From a checkpoint of a small mixture-of-experts model trained on Wikipedia: width 256.
Below are experts of layer 2 (counted from 0) of a mixture-of-experts language model. Rows are named router (the router's row for the expert), down (a neuron's output weights, with its number) and show model dimensions 0-255. Each number is 200 + 20 x the weight over its row's rms, rounded and kept within 0 to 999.
After each expert's rows: a language model's description of what the expert responds to. This comes from a sample of Wikipedia text that the model never trained on.

# expert 17
router,206,197,179,190,212,208,185,217,223,206,203,182,228,178,200,185,199,159,197,154,181,157,192,198,156,186,205,179,195,193,204,183,204,183,190,209,182,180,183,214,192,195,201,218,210,194,190,238,176,205,210,206,202,205,222,218,169,220,202,230,220,194,215,223,172,197,187,206,200,170,216,189,163,236,210,183,195,199,170,200,184,224,204,190,212,192,194,221,193,192,167,189,184,201,195,190,170,213,226,158,180,203,210,234,210,181,168,193,189,203,194,236,209,197,200,195,169,203,201,219,205,195,195,199,181,209,193,176,198,205,236,197,201,214,225,219,204,229,209,219,188,217,219,180,202,245,164,211,196,178,206,233,185,230,235,207,190,209,178,191,207,193,191,189,200,205,222,182,172,186,220,184,175,188,214,142,159,202,219,161,225,212,203,157,223,209,195,215,239,239,180,173,191,198,196,193,191,186,167,202,232,206,196,196,205,185,202,198,208,207,218,196,161,234,231,196,220,215,171,206,197,162,163,158,218,156,208,182,193,196,185,227,179,242,183,226,219,226,242,189,213,166,211,199,187,184,220,214,204,197,193,145,204,188,185,194
down0,161,195,204,212,231,171,218,210,230,182,204,161,197,197,211,190,184,202,179,185,211,202,234,205,181,203,235,191,160,217,180,188,203,178,216,178,212,194,210,207,208,198,177,216,166,219,186,179,176,161,204,211,222,211,210,218,214,190,203,214,173,193,209,184,194,184,203,214,208,193,216,213,200,198,188,188,160,222,176,214,202,211,201,197,209,218,218,158,220,183,214,197,189,162,176,240,216,234,202,170,180,187,219,208,213,228,174,184,211,207,216,201,195,185,190,238,156,193,215,175,205,230,219,234,192,210,221,193,192,198,227,205,200,207,200,202,219,173,185,223,183,211,202,210,205,199,192,241,211,199,177,232,242,209,192,227,194,213,181,185,207,201,219,194,207,208,189,191,185,213,187,210,211,199,164,193,233,157,232,201,202,187,156,182,220,157,183,161,221,205,168,174,213,195,209,179,233,171,208,197,203,190,226,251,208,197,145,192,212,190,197,170,220,218,212,222,190,210,200,224,184,238,213,229,209,213,201,196,164,197,195,204,220,191,188,196,242,203,190,170,228,179,212,187,204,206,171,195,154,202,191,215,190,164,238,169
Description: Closing parentheses, word middles. Closing parentheses after dates or notes, and inner word pieces like n, ect, th in Connecticut, Stearns, three, plus The.

# expert 4
router,217,201,197,245,185,176,184,204,198,198,178,219,191,174,213,170,224,209,181,191,204,193,197,187,208,208,222,218,194,197,190,218,232,251,198,213,190,188,194,205,196,207,214,227,197,207,182,183,206,186,210,221,186,207,187,193,179,197,226,176,174,191,197,230,227,204,227,170,174,206,195,236,187,212,187,204,204,229,192,189,189,212,186,195,189,190,211,195,194,229,215,187,157,191,196,211,233,208,205,195,188,170,185,204,200,249,208,194,193,160,192,200,194,193,203,245,172,197,201,202,204,251,178,192,185,190,222,187,197,220,207,195,196,225,204,182,217,178,185,215,202,212,249,210,262,188,212,205,213,221,201,172,237,196,176,182,234,184,163,209,221,228,181,192,194,194,169,191,184,221,201,182,265,195,181,209,190,197,208,229,173,190,225,218,221,235,206,236,192,210,243,214,202,181,184,242,173,180,205,202,209,216,211,203,180,225,174,216,219,197,203,190,188,180,179,186,200,185,186,141,196,225,219,173,218,206,204,189,232,183,196,160,193,223,172,201,221,182,200,198,188,252,178,218,233,206,219,229,168,204,206,188,202,186,194,178
down0,191,216,216,187,209,213,164,205,213,166,191,184,207,210,167,211,213,214,170,207,198,209,213,217,191,220,172,230,197,219,203,181,190,200,229,220,184,202,178,201,221,240,212,198,201,232,165,205,223,219,182,204,202,177,225,233,216,182,222,246,208,177,237,182,185,180,172,182,232,193,189,192,208,229,205,223,201,211,173,225,201,217,188,232,207,212,197,212,204,202,205,202,204,187,222,178,190,196,210,163,188,185,205,212,158,218,189,178,189,207,222,190,221,188,212,176,214,218,209,183,208,182,205,219,164,158,223,199,196,194,218,203,200,176,157,188,183,186,191,181,171,156,204,173,215,155,202,209,215,231,208,195,165,209,191,246,189,196,197,185,211,175,208,223,194,215,219,209,188,207,159,213,219,177,219,221,227,218,213,178,215,182,165,154,205,204,175,200,199,190,177,171,171,199,150,177,186,191,240,158,195,187,202,198,213,187,211,222,165,205,214,175,201,210,207,200,194,212,212,184,176,189,225,208,216,244,233,233,186,230,210,215,203,189,197,204,190,183,229,179,185,174,192,213,184,175,200,184,180,193,194,207,154,172,227,182
Description: Capitalized initial fragments. Capital letters or short opening pieces starting names and words, often after a space or table pipe, such as S, B, N, United, San, Mar.

# expert 18
router,233,226,185,212,170,194,184,209,158,232,186,184,219,197,208,182,215,203,221,249,187,205,211,186,207,179,200,182,191,223,164,186,214,182,188,203,234,213,219,184,186,244,200,166,177,228,189,200,166,212,207,223,176,186,192,230,173,193,203,211,216,222,174,170,226,167,167,188,190,185,217,216,208,201,230,214,164,190,214,209,216,185,158,183,207,195,197,192,186,211,202,199,182,216,211,196,159,195,212,195,172,197,205,241,176,198,190,221,180,202,189,213,191,160,220,213,170,200,234,178,242,166,190,212,216,213,254,179,245,181,190,226,166,192,196,195,232,189,206,169,222,221,202,222,177,223,195,211,219,170,201,194,190,189,173,212,202,197,212,235,168,223,178,187,189,207,196,162,187,198,210,192,161,211,223,202,199,197,210,198,175,183,193,195,199,181,195,213,175,202,179,230,215,218,225,218,206,172,223,183,213,182,210,172,200,192,214,221,194,179,170,231,208,199,185,224,231,214,191,182,195,221,233,228,193,171,203,210,241,218,170,201,183,207,169,182,196,177,188,191,197,211,241,223,179,208,210,200,192,206,191,185,201,211,172,214
down0,206,190,200,217,220,226,218,159,183,213,149,175,218,220,179,194,200,194,227,180,215,234,224,206,229,161,180,221,204,209,219,226,179,204,229,203,220,148,183,204,214,252,190,211,194,227,163,195,214,200,193,231,203,214,201,171,213,170,204,194,197,210,177,188,183,196,174,207,236,189,216,206,181,202,215,196,238,200,213,207,198,222,202,201,197,216,180,228,188,201,239,206,237,198,214,224,215,194,185,211,214,209,215,177,193,197,209,223,231,192,212,180,255,207,165,212,165,197,190,188,217,249,204,195,201,213,189,213,217,188,195,190,199,154,186,168,168,221,160,210,159,213,194,207,185,214,198,192,219,204,190,199,191,224,208,213,232,186,198,199,218,190,234,201,195,185,246,204,187,181,162,178,226,216,185,233,207,197,209,188,187,216,194,161,221,207,192,188,221,217,199,176,190,240,173,206,188,191,223,170,183,192,209,252,204,174,203,184,192,176,221,204,150,213,188,190,186,205,182,215,209,175,223,219,207,194,205,219,178,178,212,190,202,189,178,170,205,213,213,188,201,195,205,167,195,192,165,193,174,172,224,195,191,210,179,186
Description: Determiners and -ing. The definite article and possessives after prepositions or verbs, opening parentheses, and the verb ending -ing, as in defeat-ing.

# expert 7
router,201,194,199,188,218,205,181,195,135,226,208,144,182,191,230,163,182,183,191,216,199,227,192,183,211,205,224,186,208,195,196,227,228,216,183,218,198,211,163,220,184,229,222,229,208,194,187,201,199,217,236,212,192,185,202,181,201,215,172,191,169,217,181,196,178,182,197,209,168,234,189,232,245,208,207,192,176,182,194,214,216,147,210,193,203,172,200,186,212,231,228,197,191,186,203,189,209,205,183,209,238,206,183,184,220,211,226,169,207,216,214,214,186,206,243,177,209,181,242,191,209,185,179,164,236,199,215,220,198,207,204,215,229,217,194,234,215,188,177,206,197,222,209,213,195,186,188,207,208,216,215,238,215,206,171,209,224,206,165,187,220,213,179,170,204,210,221,198,195,199,207,226,209,190,193,212,192,190,198,178,189,216,225,264,224,189,230,231,159,219,214,227,195,192,165,195,198,236,186,206,200,178,211,216,204,209,166,200,208,205,193,214,172,198,221,184,245,179,214,178,153,206,202,208,185,176,209,218,190,167,216,184,198,203,183,191,178,196,182,180,195,206,201,170,210,204,231,205,177,240,210,205,224,194,227,198
down0,204,181,189,175,178,192,181,201,169,231,188,195,224,216,209,199,215,178,187,221,222,187,235,207,208,228,214,178,173,190,199,206,192,191,221,188,202,201,198,211,206,177,168,215,185,211,212,204,210,216,207,197,201,191,236,183,240,208,188,234,197,209,172,208,222,220,197,191,210,162,202,195,203,198,209,217,165,210,236,223,175,240,205,210,220,175,199,204,202,223,176,229,166,202,206,218,215,230,188,229,158,200,198,197,195,203,232,165,193,179,204,213,216,195,236,229,180,227,182,230,207,238,199,194,202,206,170,210,216,191,211,191,211,161,212,202,195,221,199,205,258,237,203,176,216,215,221,179,217,196,201,161,165,168,241,211,190,169,177,195,182,186,202,179,191,192,198,186,204,158,196,169,209,219,186,195,179,228,227,198,214,187,226,169,191,158,172,174,227,217,190,161,211,205,180,203,241,189,220,196,189,218,233,197,193,169,200,194,199,205,259,198,163,197,175,175,200,170,189,233,229,219,197,203,211,193,203,225,235,201,196,205,176,200,196,202,175,222,188,207,204,195,223,220,214,165,207,198,200,215,202,213,159,212,214,204
Description: Consonant-led name starts. First pieces of words and surnames beginning with consonants like K, P, F, m, p, plus the following chunk (K-raw-czyk, P-ough-keepsie, H-ard-core).

# expert 0
router,189,195,184,201,186,230,233,170,202,226,169,185,197,200,202,227,186,204,180,189,193,191,210,207,207,215,161,209,214,222,180,213,200,190,170,206,214,241,201,208,220,187,166,180,230,221,178,191,215,177,209,189,199,211,213,187,163,167,213,200,217,213,194,167,202,194,195,197,215,171,196,159,191,200,214,228,199,196,170,220,207,211,222,169,201,185,207,187,207,210,209,214,207,191,234,218,184,220,199,215,203,213,190,176,176,187,208,219,229,194,186,184,249,189,150,183,166,203,217,151,197,196,211,207,203,213,237,210,195,192,176,204,203,173,183,198,192,194,190,194,215,238,210,228,181,188,191,201,200,153,222,190,189,195,196,201,208,183,128,176,216,220,194,211,165,188,202,217,203,212,170,201,207,224,202,216,194,233,220,173,227,186,212,195,215,206,203,188,200,205,128,234,197,205,225,221,197,242,213,177,159,193,182,196,174,199,191,170,204,191,188,166,226,154,181,214,227,191,177,176,206,214,221,173,210,190,214,174,193,217,208,197,193,217,211,188,208,187,168,184,205,224,213,178,221,202,157,205,163,217,226,170,225,201,209,208
down0,192,183,208,204,204,189,130,212,236,155,217,164,204,201,194,209,191,193,207,190,226,190,247,206,209,212,195,195,213,229,229,200,179,225,195,182,212,205,184,211,167,220,184,241,199,229,222,205,229,171,208,210,210,226,220,243,214,176,178,198,171,219,183,180,193,181,232,184,204,206,217,189,181,183,207,166,223,203,190,201,175,250,198,180,207,202,201,236,213,215,201,198,177,186,176,216,157,209,218,206,207,206,219,207,203,189,193,193,219,203,203,220,207,191,191,221,199,199,211,211,169,208,220,226,187,188,187,187,232,197,214,238,204,159,190,229,210,224,181,222,191,219,214,237,206,195,154,188,175,186,175,181,212,192,224,252,216,217,231,236,179,234,239,213,227,242,202,213,179,233,183,189,218,185,190,209,225,183,224,202,192,192,183,178,217,192,212,224,248,185,174,195,174,216,210,205,198,175,206,189,193,171,204,243,190,175,220,195,167,170,215,199,178,233,190,185,207,205,207,197,192,185,190,201,204,190,216,216,198,198,185,185,173,203,215,166,205,227,179,204,188,208,223,185,208,222,184,217,202,180,202,188,185,213,185,184
Description: Prepositions and articles. Prepositions and indefinite articles starting a phrase after a verb or participle, such as led by, signed to, from, with, a, an.

# expert 10
router,194,197,196,174,195,201,206,202,221,167,206,196,204,244,177,194,188,201,211,232,210,205,226,176,216,226,224,206,190,196,195,168,193,204,216,197,201,202,236,187,180,200,178,208,196,196,189,178,187,201,126,178,238,227,208,204,230,196,159,173,218,195,207,183,190,247,207,218,201,226,182,200,194,197,191,180,213,247,191,210,186,172,189,202,181,219,190,227,196,200,192,247,213,179,187,234,186,173,212,220,187,215,225,208,228,209,193,193,222,180,176,175,190,180,213,204,159,200,200,182,197,204,220,196,238,193,181,183,226,202,182,187,213,202,201,208,171,182,154,174,201,174,206,236,180,189,181,195,180,181,191,201,216,173,210,208,201,160,216,230,162,209,194,220,173,208,184,204,180,160,200,208,198,231,207,228,198,223,223,188,213,180,210,189,208,188,178,207,231,238,218,230,182,210,187,183,180,191,223,233,190,201,204,213,222,210,192,221,220,190,226,207,224,177,232,196,163,199,202,207,193,194,191,193,221,188,163,235,198,191,181,217,226,201,192,212,241,220,212,163,217,213,187,240,228,205,196,213,173,221,230,192,180,198,206,246
down3,216,194,178,191,231,186,222,200,185,218,224,180,195,212,215,174,210,223,124,180,188,200,196,211,199,206,204,206,185,209,201,216,190,215,174,180,178,207,196,187,192,229,160,236,203,199,236,200,181,225,172,194,208,218,198,188,205,194,243,220,213,197,201,197,170,210,222,218,218,214,213,171,209,210,176,188,167,205,236,177,177,195,207,209,213,203,212,217,176,169,168,209,242,211,198,188,193,192,199,214,230,181,207,227,171,214,199,191,211,205,156,191,171,158,179,209,191,198,218,188,203,179,204,192,223,176,229,190,210,205,218,205,201,176,198,227,222,219,214,180,171,242,228,178,217,199,215,217,201,197,211,219,198,179,196,172,198,210,183,221,178,231,189,232,178,212,173,187,188,204,198,186,205,207,207,228,204,203,156,191,176,216,162,212,238,220,185,227,200,208,195,183,209,232,193,217,182,190,176,209,196,202,216,217,173,188,176,203,253,183,217,207,172,240,157,185,182,207,154,206,164,226,226,211,199,232,181,217,186,178,185,215,181,182,202,218,191,219,181,171,190,172,209,215,224,210,190,188,216,158,204,219,201,176,197,218
Description: Word-ending suffixes. Final pieces completing words, often plural or noun suffixes, such as -ers, -son, -als, -ians, -ment, plus whole words like people, children, However.

# expert 11
router,193,181,227,180,185,206,182,179,208,162,200,218,180,188,173,212,201,225,196,200,205,198,185,197,197,199,208,167,219,196,226,173,186,211,183,218,214,185,199,201,178,210,172,183,216,192,196,192,202,163,212,184,199,185,211,208,223,198,200,197,158,182,173,220,203,194,224,195,218,192,163,194,210,208,233,196,188,219,176,190,224,218,161,175,185,170,189,211,205,218,211,181,206,213,215,257,185,190,211,192,225,195,220,219,167,144,186,197,182,187,217,198,179,164,212,212,192,162,195,185,175,198,217,207,214,184,212,209,184,195,188,191,152,208,182,181,209,201,192,226,154,175,213,198,207,248,219,199,178,220,228,187,196,197,214,202,274,244,208,184,194,187,209,187,188,199,217,205,202,200,209,223,225,179,198,184,209,233,162,210,182,226,173,199,168,173,211,221,190,170,232,220,201,209,232,201,228,196,159,163,179,210,207,214,159,213,175,227,183,202,222,172,214,191,202,221,173,211,211,189,205,229,240,242,191,203,220,209,193,214,165,176,221,217,212,198,197,211,224,219,181,202,195,207,155,201,194,212,187,202,220,208,180,215,194,212
down0,213,205,177,204,175,212,166,216,199,222,173,207,185,228,194,202,181,219,216,210,200,232,237,236,200,209,174,201,166,205,221,220,198,198,170,221,182,173,175,176,197,201,218,184,187,203,196,168,240,205,184,215,171,210,215,204,230,178,241,193,195,220,188,162,194,194,228,213,222,168,210,200,198,177,216,192,191,215,206,188,196,213,227,227,185,181,222,205,196,192,175,188,181,221,240,151,209,173,191,219,190,203,208,194,244,187,210,217,175,206,208,184,249,165,211,197,178,174,233,230,184,191,175,182,192,205,201,177,217,195,206,264,176,194,179,185,187,206,177,195,175,203,199,188,197,214,188,189,186,197,184,211,139,187,230,216,190,203,157,185,173,219,217,198,205,225,185,199,203,205,175,237,194,179,189,199,194,205,207,218,211,180,197,192,196,207,174,201,241,181,194,210,223,190,176,194,225,214,238,207,208,167,195,211,206,183,176,199,180,193,218,217,239,177,207,251,194,221,188,192,172,179,166,218,207,206,200,231,229,202,221,227,213,210,213,184,204,175,227,176,203,194,196,171,226,193,226,185,187,222,185,214,194,170,196,196
Description: Table cell spaces, ow. Space tokens inside numeric table cells between pipes, plus word pieces like ow in slow, blowing, show and est in domestic.

# expert 5
router,214,196,184,198,207,182,187,200,204,243,194,210,231,221,215,194,201,182,157,227,210,190,205,218,204,198,144,203,222,204,198,161,194,192,214,188,228,188,199,179,198,196,229,224,177,189,210,218,184,224,207,210,174,155,178,185,209,203,238,198,205,171,155,234,210,192,197,225,194,223,195,188,214,187,189,207,190,185,195,197,195,193,205,190,212,188,217,197,230,154,181,181,222,181,172,191,218,207,202,174,177,225,215,217,195,205,166,206,191,225,196,205,208,213,177,206,240,199,218,203,198,180,220,206,188,193,202,213,223,176,237,189,205,197,202,196,205,203,217,223,193,190,195,174,189,215,197,216,152,203,216,224,203,200,186,219,218,163,202,178,174,216,191,190,200,207,201,205,190,183,213,220,189,197,195,187,195,186,215,215,203,177,208,207,201,174,205,221,203,206,179,222,213,221,202,206,224,189,252,192,223,197,216,235,192,169,285,180,178,184,177,203,215,214,213,188,200,197,194,173,202,225,227,215,183,197,202,189,192,237,165,174,205,197,181,195,221,175,191,198,218,190,223,174,173,231,163,192,211,277,199,232,254,235,212,210
down0,192,203,215,210,218,219,227,218,202,201,198,207,161,176,198,239,198,215,189,222,203,188,218,197,174,187,219,214,182,195,178,178,174,201,228,205,208,213,224,218,207,167,199,204,202,209,198,176,212,183,202,216,176,207,251,197,187,219,209,210,181,210,198,183,199,209,217,212,184,173,221,188,197,223,246,173,233,180,196,201,219,207,215,189,195,166,196,226,194,215,197,188,204,164,179,184,176,208,212,188,171,154,185,263,167,238,173,214,217,202,204,205,205,189,202,192,230,172,229,215,209,172,230,205,203,199,195,196,233,203,166,210,201,199,142,206,184,197,197,196,191,236,224,195,206,167,157,202,183,158,174,245,205,195,215,230,225,247,208,185,197,198,193,209,201,224,234,175,206,217,212,191,210,176,160,204,176,176,228,203,195,163,187,213,202,199,199,192,219,197,182,185,217,212,197,173,221,184,220,212,210,200,225,208,219,191,175,200,199,209,206,179,183,208,187,193,169,189,209,207,212,231,174,206,227,195,199,200,191,171,225,182,206,173,177,189,211,204,218,187,213,180,214,181,165,234,199,210,210,173,186,216,163,142,196,172
Description: Spaces before numbers. Bare space tokens after colons or pipes in infoboxes, dates and tables before digits, plus word starts like se, fl, sh, co.

# expert 29
router,212,195,200,205,196,231,175,229,212,222,184,192,213,198,173,194,184,199,225,215,221,238,207,236,198,188,202,176,191,173,197,191,185,193,223,239,213,180,201,216,196,202,174,213,203,196,214,194,230,210,204,209,202,209,220,207,249,190,192,206,164,195,223,192,226,177,190,186,187,180,211,185,182,193,196,177,184,224,206,198,223,160,227,181,212,191,227,170,194,190,202,256,204,172,180,177,192,177,174,192,220,228,168,194,180,177,207,171,182,196,215,179,196,182,178,226,199,204,190,197,209,228,206,211,186,190,208,181,188,233,231,211,225,171,182,232,213,216,186,209,211,209,190,195,190,231,207,188,211,239,218,198,193,163,189,219,164,191,195,238,239,201,178,167,253,202,140,210,193,195,228,172,217,195,162,221,207,236,195,222,190,157,192,219,179,200,205,214,184,152,200,209,181,188,202,208,201,217,224,236,190,179,185,205,188,232,176,201,197,221,195,191,209,206,180,201,210,193,171,179,201,193,198,186,211,192,203,212,138,209,184,202,193,211,218,224,186,245,200,176,192,228,212,212,223,215,211,197,210,177,218,204,176,238,178,190
down3,161,150,189,186,208,193,183,193,204,215,182,195,195,220,208,180,211,191,187,229,233,225,178,206,190,206,195,216,162,211,171,214,199,189,190,195,210,213,233,159,190,197,157,193,205,232,171,187,207,226,206,185,214,169,196,206,243,222,202,214,238,209,192,202,188,169,203,171,195,199,176,175,248,198,210,199,181,222,245,208,187,213,188,214,214,180,204,205,177,189,225,221,192,240,180,205,198,153,181,207,180,175,216,214,210,239,183,182,211,184,180,215,154,199,193,222,179,208,207,186,209,209,197,201,249,179,181,192,201,205,221,192,221,177,194,222,191,197,190,217,208,185,193,199,202,211,198,207,180,179,198,173,237,192,179,194,191,192,161,211,241,149,212,195,213,201,216,184,200,189,209,206,209,213,231,228,219,186,197,203,183,181,205,189,220,212,193,185,213,217,197,175,212,184,179,190,206,187,220,200,209,231,216,247,189,162,187,137,196,208,195,171,182,231,206,214,170,194,177,208,183,209,170,177,209,177,240,220,188,194,245,188,191,222,210,186,190,189,186,192,221,205,234,197,239,206,217,195,206,188,172,175,193,237,203,201
Description: Name middle pieces. Inner pieces of proper names after capital starts like G, J, Ch, e.g. ot in Charlotte, is in Davis and Tennis, ah in Sarah.

# expert 25
router,210,193,190,182,235,210,191,205,205,164,209,179,208,163,210,196,202,234,193,187,201,210,197,233,198,180,197,182,231,173,239,199,192,204,218,243,187,220,178,197,214,181,194,200,171,243,199,235,188,207,216,232,212,203,199,177,160,188,189,177,215,199,245,224,186,172,225,207,211,203,218,157,194,208,201,195,179,198,201,211,192,203,187,232,183,201,179,186,176,193,186,234,222,180,229,186,168,162,218,183,226,232,211,246,204,214,173,178,208,219,179,195,193,174,211,194,187,215,207,217,246,202,196,236,197,215,205,208,179,192,193,203,234,191,179,199,235,196,222,206,219,197,174,222,199,222,195,173,213,202,209,222,181,240,194,187,191,184,221,223,211,206,216,221,188,204,207,185,230,170,164,225,218,196,182,183,183,221,196,185,245,217,201,198,204,164,194,213,196,194,171,168,175,213,183,198,208,207,191,194,239,200,186,201,205,176,195,174,230,215,208,214,196,248,176,181,225,217,205,190,215,206,185,225,221,222,192,200,169,202,221,185,214,221,211,217,218,216,211,217,199,229,186,204,200,215,258,174,171,214,195,181,165,149,197,194
down0,187,219,211,201,213,200,192,197,219,182,201,189,181,225,214,199,197,187,166,189,201,184,195,186,153,194,229,208,195,212,210,178,223,181,170,178,197,183,215,183,174,191,174,198,173,217,201,175,198,200,183,200,211,233,218,240,226,187,232,212,183,215,191,146,192,148,194,230,200,190,223,197,226,166,196,169,183,192,213,207,222,218,193,214,220,208,206,219,196,216,218,192,223,191,183,247,225,212,199,236,192,214,206,229,209,221,214,188,218,189,178,222,213,198,226,234,188,256,194,197,147,228,172,221,224,208,189,215,192,220,224,184,221,186,225,189,187,185,197,193,169,221,194,239,215,182,236,232,192,212,198,193,206,216,196,234,204,204,214,214,206,177,208,218,160,191,185,212,198,204,193,204,214,229,161,215,210,212,243,178,216,191,184,162,190,178,216,187,249,199,180,192,201,218,212,194,204,162,239,213,172,205,244,192,179,182,146,205,192,184,204,200,191,180,177,200,212,202,226,227,177,204,173,199,180,226,216,200,186,213,192,251,190,182,188,193,194,196,213,179,202,213,216,171,213,219,202,210,186,198,192,205,168,197,207,207
Description: Dashes, digits, suffix on. En dashes in scores and ranges, single digits in tables, equals signs, and suffix pieces like -on, -ent (oppon-ent, comp-on-ents).

# expert 2
router,185,187,200,202,207,209,193,237,186,238,167,162,216,186,193,203,182,199,180,164,202,229,210,210,193,182,172,225,183,207,173,197,224,168,167,235,199,163,192,226,167,223,201,204,211,205,178,177,222,179,228,179,232,223,184,191,206,180,219,200,237,220,163,205,152,254,208,266,238,219,204,223,187,188,181,180,168,188,185,194,181,167,215,174,203,196,220,217,176,223,221,175,226,223,196,203,176,188,235,222,201,188,161,240,193,220,211,184,213,222,169,198,173,208,176,181,193,157,207,212,170,194,193,197,203,225,230,207,196,196,209,202,179,181,211,215,184,198,219,179,167,213,194,150,206,180,207,196,210,199,226,183,177,222,188,217,230,244,218,211,224,195,198,164,194,230,190,194,199,205,183,191,196,213,232,212,187,192,204,199,177,173,194,196,221,199,209,198,208,173,173,219,201,206,188,212,179,192,197,211,194,210,199,215,209,204,174,211,178,201,180,187,169,207,190,197,194,198,195,196,186,237,232,219,205,186,168,207,191,182,206,228,204,209,217,205,189,214,202,200,225,175,205,205,183,194,208,179,246,190,188,199,178,176,186,207
down0,196,193,246,199,237,200,201,189,206,224,224,191,216,192,192,227,197,191,230,236,212,189,227,206,214,215,221,193,170,227,189,224,213,245,222,177,199,185,201,206,201,183,178,189,169,219,207,209,226,238,194,213,174,171,233,171,223,192,204,183,188,191,177,209,179,185,207,170,191,177,209,195,159,212,186,175,229,205,199,193,173,174,236,209,240,209,170,200,211,243,189,187,189,195,190,182,188,169,180,195,203,182,186,211,156,183,211,191,205,182,191,199,231,175,173,194,192,169,202,204,204,214,201,200,208,210,208,210,212,200,200,189,193,176,186,224,220,188,219,200,216,196,189,188,198,168,205,251,206,243,173,203,168,197,214,211,196,186,186,225,160,214,199,188,200,205,196,190,197,251,233,200,195,180,214,174,193,197,180,194,215,181,190,196,165,165,171,192,237,192,187,158,154,204,208,186,194,189,229,176,189,219,206,193,201,196,203,197,137,210,225,201,266,174,195,203,224,220,200,206,196,201,218,240,219,203,202,192,201,200,193,169,202,181,196,187,214,188,214,194,234,179,218,196,208,219,166,186,212,218,181,168,191,173,186,216
Description: Sentence ends, headings. Sentence-final periods (also )., ".) and wiki heading markers like ==, ===, ==== around section titles such as Soundtrack or Club.

# expert 21
router,171,215,193,209,197,214,189,232,185,174,223,194,211,212,235,185,212,194,166,220,185,204,220,187,215,213,212,207,198,187,194,172,171,201,208,201,237,197,227,218,180,190,156,197,185,238,233,200,216,181,184,244,207,204,218,188,172,193,138,221,227,164,231,229,205,218,221,197,175,226,184,218,195,196,188,205,185,222,217,200,201,182,148,234,229,186,199,183,209,206,210,223,203,216,182,209,204,171,186,194,207,186,236,212,190,228,223,190,208,224,173,212,199,213,203,218,179,195,214,215,196,186,189,180,203,169,183,196,217,201,211,185,190,190,176,201,172,190,212,200,203,149,230,227,238,175,210,190,198,235,202,179,150,209,216,170,176,211,185,213,149,199,214,216,164,187,192,221,185,216,208,174,169,225,207,197,197,174,201,245,193,196,203,157,203,182,233,209,211,192,207,223,200,222,177,195,202,191,220,199,197,188,197,187,191,215,203,185,208,164,188,203,192,203,191,183,196,218,186,178,192,196,193,129,192,179,194,217,218,202,185,193,175,198,189,182,202,201,204,195,190,179,237,201,209,212,171,195,242,233,217,178,209,211,184,234
down0,142,192,183,178,227,191,198,187,180,179,199,180,205,187,199,182,208,171,219,180,200,191,204,198,194,213,211,191,144,206,196,207,209,202,194,218,231,201,201,176,206,205,184,193,236,163,227,198,225,207,163,208,193,228,214,198,210,208,198,174,180,181,186,193,207,206,216,209,237,181,184,187,155,207,191,193,203,218,202,227,180,207,210,192,214,184,212,210,191,217,238,196,208,219,202,170,201,210,156,205,212,177,195,234,163,165,191,183,216,201,172,202,193,175,209,189,137,248,171,217,201,224,223,207,235,187,187,243,173,221,260,164,186,191,226,191,177,204,186,237,157,210,206,198,214,222,221,216,186,174,232,204,179,185,201,234,204,221,211,204,198,221,183,208,197,168,200,206,211,208,156,195,225,200,209,191,187,217,192,178,196,154,189,191,179,184,168,220,198,200,184,179,213,203,165,239,198,222,192,174,214,180,238,211,179,177,162,183,202,205,217,193,204,188,163,199,200,234,188,170,165,206,186,185,202,216,193,207,197,205,220,216,206,224,196,190,210,194,204,193,181,198,209,185,206,235,199,217,193,210,217,181,190,210,197,179
Description: Word-ending pieces. Final pieces completing common words, like post-er, doub-les, red-es-ignated, discover-er, catastrop-he, often right before punctuation.

# expert 28
router,191,191,159,165,167,218,184,179,198,149,186,201,195,180,200,225,211,160,214,232,169,181,184,186,206,187,186,205,189,194,212,210,220,209,209,189,209,214,201,167,211,139,201,226,192,198,206,222,195,182,193,212,185,195,199,202,223,169,187,251,207,205,211,222,189,177,170,212,212,149,196,176,225,210,216,198,189,186,199,210,210,198,225,208,178,216,200,207,209,175,204,199,187,213,203,174,180,206,220,197,204,194,137,219,219,169,210,176,212,179,180,235,181,183,186,232,181,180,208,210,200,200,223,223,191,159,165,230,201,197,199,206,198,200,198,195,188,204,207,170,206,191,154,188,210,203,203,177,193,193,183,214,210,173,147,222,187,197,216,178,218,184,220,234,179,198,201,172,204,223,243,204,186,200,204,186,207,215,219,172,202,204,187,188,188,165,213,185,217,156,196,190,207,194,181,210,217,195,235,189,209,204,184,187,180,160,230,211,238,194,203,197,250,195,181,182,219,196,191,222,203,230,200,189,235,167,185,200,199,250,190,201,205,199,186,196,155,200,195,184,211,217,204,182,184,167,208,209,212,164,199,235,220,195,186,221
down3,182,190,222,218,189,214,195,206,242,213,225,209,218,183,200,196,254,245,202,194,199,198,203,235,225,232,217,188,205,193,192,167,205,200,159,206,174,213,209,156,157,201,201,219,182,203,207,199,183,186,177,175,211,226,173,193,213,212,192,220,214,161,187,205,205,172,220,261,227,163,224,205,236,204,209,215,177,218,200,191,219,215,207,179,187,188,202,196,174,199,223,219,237,207,213,198,196,207,191,203,171,191,180,196,205,191,199,199,202,197,201,139,179,225,215,198,211,206,197,173,166,215,190,230,188,181,188,214,211,199,218,214,202,200,211,189,201,233,233,227,172,235,191,211,221,203,206,186,198,200,186,191,218,190,227,164,208,194,198,199,219,191,197,164,213,199,194,233,208,175,212,231,254,210,202,237,213,214,201,234,230,199,204,191,243,171,191,197,189,214,225,195,183,215,161,201,206,169,180,183,203,211,253,203,216,219,215,196,217,186,188,204,180,240,175,209,193,224,183,225,203,218,164,196,203,197,212,195,215,221,213,204,213,204,182,236,190,193,216,162,217,214,207,222,205,207,196,221,179,212,173,229,168,216,223,211
Description: Line breaks and list markers. Newlines, table pipes and hyphen bullets starting list items or rows in infoboxes, credits and tables.